{
  "n_layer": 8,
  "d_model": 256,
  "n_experts": 32,
  "experts_per_token": 3,
  "d_expert": 192,
  "d_shared_expert": 192,
  "activation": "squared_relu",
  "moe_layers": [0, 1, 2, 3, 4, 5, 6, 7],
  "router_score": "softmax",
  "normalize_top_k": false,
  "routed_scale": 4.41,
  "balance_loss": 0.00417,
  "balance_bias": false,
  "router_z_loss": 0.001,
  "router_bias": true,
  "shared_expert_gate": true,
  "init_std_router": 0.0162,
  "lr_router": 0.00103,
  "vocab_size": 32000,
  "norm": "rmsnorm",
  "norm_eps": 1e-05,
  "tie_embeddings": false,
  "optimizer": "soap_variant",
  "lr": 0.00478,
  "beta1": 0.95,
  "beta2": 0.95,
  "grad_clip": 2.0,
  "batch_tokens": [131072, 262144, 393216],
  "seq_len": 384,
  "train_tokens": 757200000,
  "steps": 3046,
  "dataset": "wikipedia_en"
}
Below are experts of layer 5 (counted from 0) of a mixture-of-experts language model. Rows are named router (the router's row for the expert) and show model dimensions 192-255. Each number is 128 + 24 x the weight over its row's rms, rounded and kept within 0 to 255. Numbers have three digits each.
After each expert's rows: a language model's description of what the expert responds to; "gets" lists some tokens that make up at least twice as much of what it gets as of all text. This comes from a sample of Wikipedia text that the model never trained on. Tokens count by the router's weight.

# expert 15
router:159104095111137100143133104111108138143083131118129128112148167154151170137150148119159129096147133127109111125067113130099110118105139158119091086107109136151163112136167111140111136124169114
It responds to: Line breaks and closing pipes ending table rows, headers and section titles, especially sports score and results tables.
gets: "\n", " |", " —", "===", "---|---|---|---|", "===="

# expert 7
router:143101090138163110147162106131136139154087139137149134152140154137152145137152136138125126119143096101131120095098145097105150124114128140101102121125128120161119108109166160134103130147193152
It responds to: Numeric values in table cells, sports statistics and scores, often after a pipe or colon: 8 REC, W 62–57, 2:57 (J. Wayne).
gets: " 1", " 0", " 2", " 3", " 4", " 5"

# expert 8
router:121116113159127125128097122103129122131116112146097158108133152143152141180111115139169143134118149124128126091106101115103135130120125135129096106091130097149167122148137109046058093128164171
It responds to: Line breaks, sentence-final periods, section-heading markers (==, ===) and opening quotes or parentheses at boundaries between sentences, paragraphs and sections.
gets: "\n", " (", ".", "==", " \"", "==="

# expert 25
router:141121115139117117113115124150126097164095119130121157127142174123140147148122167121145121100112141136102133106100067117133123092096078108183118102089117143142157099132162095128085105147162183
It responds to: Words after the, a or is, such as one of, New, North, South, first, same, plus line breaks after = Title = headings.
gets: "/", "-", " one", " first", " New", "th"

# expert 6
router:130176106091113111108136119129170125152118106158104168119157125156112134103112159100137090125102133106126089110135116095124108138113109163155116073103126118120155108114180099127136097162137141
It responds to: Auxiliaries, copulas and prepositions linking clauses in prose, such as was, is, as, with, by, plus -ing verb endings.
gets: " as", " was", " is", " with", " by", " for"

# expert 17
router:128139093117163108120166099116141133179096096124124152125159139109147133122137121081133089108111132133101115103116124130107100137136128155133110096122158139173135084107124134086094105145122114
It responds to: Commas and of that join place names and administrative units, such as Pittsburgh, Pennsylvania; state of Kerala; coast of France; also citation-name commas.
gets: ",", " of", " in", " the", " (", "),"

# expert 26
router:145123139126169114086096125117128143117132103154137127142118124130131151171128146152143094085150099101132110124111135158095105142162123176125102134110100154123152136141179138112090116150144149
It responds to: Line breaks ending list and table rows, plus odd single-letter or short pieces early in split words and names, such as bo-o-ze, O-y-ster, anti, pre.
gets: "\n", "a", "e", "y", "o", "to"

# expert 23
router:153153141129119113169098143126142128128131133135106126111130117096099089120129139125163131114140070108116112132089114125067131151151097163100116135138145131150169136154145085110088092135125119
It responds to: Short syllable pieces in the middle of common or technical words split into fragments, such as pne-u-matic, pharmac-eu-tical, ter-ro-rists, synap-tic.
gets: "s", "a", "i", "o", "e", "to"

# expert 1
router:105131114122133101101117108106125109140125127158132120135155114142132115127174114110154109103106125098132108085113088097113073160127133153152089129093120097159140072076157100090118125146124150
It responds to: Month names and the day or year numbers after them in dates, plus the preposition before a date: in 1981, on 15 August, March 8, 1983.
gets: " in", " August", " June", " May", " April", " March"

# expert 22
router:105128109080110111149134129123110120131065100140122141152174145099126127137118135119177106144116120102123142118131129092080082168123145148186087106136152143128149145089131134111123087156139173
It responds to: Colons after infobox field labels and the pipes, dashes and spaces that structure tables and lists: Density:, Enrolment:, | 0 |.
gets: " |", ":", "-", " ", "|", ";"

# expert 12
router:151160113058145126131138162135148081144123099131118142146156135130084097112146094122157096135124062128108095124124110145055137167105104177115091132131120130124142118141139077100111119097121134
It responds to: Dash and pipe markers that open infobox or table lines, and field labels like Born, Genus, Binomial, Species, plus some mid-word pieces.
gets: "-", "|", " the", " a", " Species", " Born"

# expert 28
router:148111089128142107138155144150151105119131090161141165129139148138144160126154123114124127088121087127103147140062078154085137106114107135122113124082126121129147099120148133112085141119127144
It responds to: The determiners the, his, her, their, its after prepositions, plus byte pieces of Japanese text in transliterated titles.
gets: " the", " his", " her", " their", " The", " its"

# expert 24
router:116167114148137097120133169103138131142129109144094144160153138125114142157106116104173158116149111156103100115146084156107122172138115131096111131108104076141141140125181139095106108135148111
It responds to: Short letter fragments starting or inside split words, often after hyphens or spaces, such as St, c, ch(ecker), st(ood), Dr.
gets: "t", " ", "d", "c", " c", " St"

# expert 16
router:133165091092141104162141109091130092134116103124116176136164132137114166140121139114152127128099131077145106090107124146129092175108094138135109119127132134126126084147143100126124070191148126
It responds to: Auxiliaries, infinitival to, and verbs inside clauses of narrative or review prose: have, had, would, not, to suggest, couldn't.
gets: " to", " was", " is", " that", " had", " has"

# expert 13
router:143140104113158091119147098138140138114108125100082180149154130119145146120113123096121118108119102152099122090102092098115142110127127168165127128126142156128143093151128100125073070142139111
It responds to: Coordinating conjunctions and commas joining words or clauses in running prose: and, or, but, &, and commas in lists.
gets: ",", " and", " or", ";", " but", "),"

# expert 20
router:136165143087127083131125155110121072153088146099100144076158114109143125113130147079164123131118116121150121096116119115120114096126124154158117098128143151151152112083108088091098110201157137
It responds to: Words opening sentences or clauses, such as The, This, which, that, when, but, where, often after a period, comma or of.
gets: ",", " the", " The", ".", " that", "The"

# expert 5
router:147151120085129104094144187109151101132086089136117134137127128139117112083129137127151077073136124152131078140120108109076117127074115172169110086152116143132137100138126127102098097126150158
It responds to: Field names and list dashes starting lines of infoboxes and data lists, such as Total, Coordinates, Born, Preceded, Directed by.
gets: "-", "ed", " Total", "al", " Country", " Born"

# expert 10
router:177137098147161090111131141154149090127068108100117133121126121103144168138140132127148131111123133082167135133075078107063086153119115144151107086123125107175150097115133109115121125111145135
It responds to: Column-header words and labels in tables and infoboxes, especially election and sports tables: Player, Votes, Candidate, Score, Notes, Website.
gets: " |", "|", " Candidate", " Year", " Party", " Title"

# expert 3
router:074160120101136138129126112152167116116127112155171132116175152127165130129110127125135120104111092119113142114123139134107100177091145194135084069090125141136125102123131127133109129115138130
It responds to: Function words and key verbs in biographies of athletes and people, such as born, married, plays, debut in, club, footballer.
gets: " |", " in", ":", " He", " a", " he"

# expert 30
router:143198062117123108124117089146150121145110114161112160117145132077113111130095171103149105120110097087123126110097102124105127130101150123155118104138139154133137115136103114096083107128135147
It responds to: Plural nouns and endings like services, films, songs, -s, -ites, plus slashes in footballer career lists such as team / apps / (goals).
gets: " |", "s", " /", ";", "es", " name"

# expert 11
router:094154095113156109121133135126111143158111114127090145101140134101134133137159137067134129128093126132141111125110097148099115168134111114129112101128121128104186123118152137125104115185144136
It responds to: Prepositions, articles and quantifiers inside running prose phrases, such as full of, with large, demonstrate the, several, among, between.
gets: " of", " a", " in", " to", " the", " for"

# expert 31
router:126151085076123104119118178080139108131092099131147127108164162102147114136118140070166138140102127099170127121115127123136119125095159112182102118117177106096127107118106123094097133165170189
It responds to: Full stops ending sentences, closing quote-period combinations, and == or === marks closing section headings, such as See also ==.
gets: ".", ":", "==", ").", " ==", "\"."

# expert 14
router:113188118084113106133130121114164105174100108143080137117174131123125120112139140087137063130090152128144126067145101142130101161118087157151133094115102125126160065112142089111120083161140120
It responds to: Forms of be and the verbs or participles that follow them in descriptive sentences, such as was, is, been, set, believed, located, born.
gets: " was", " is", " be", " were", " are", "ed"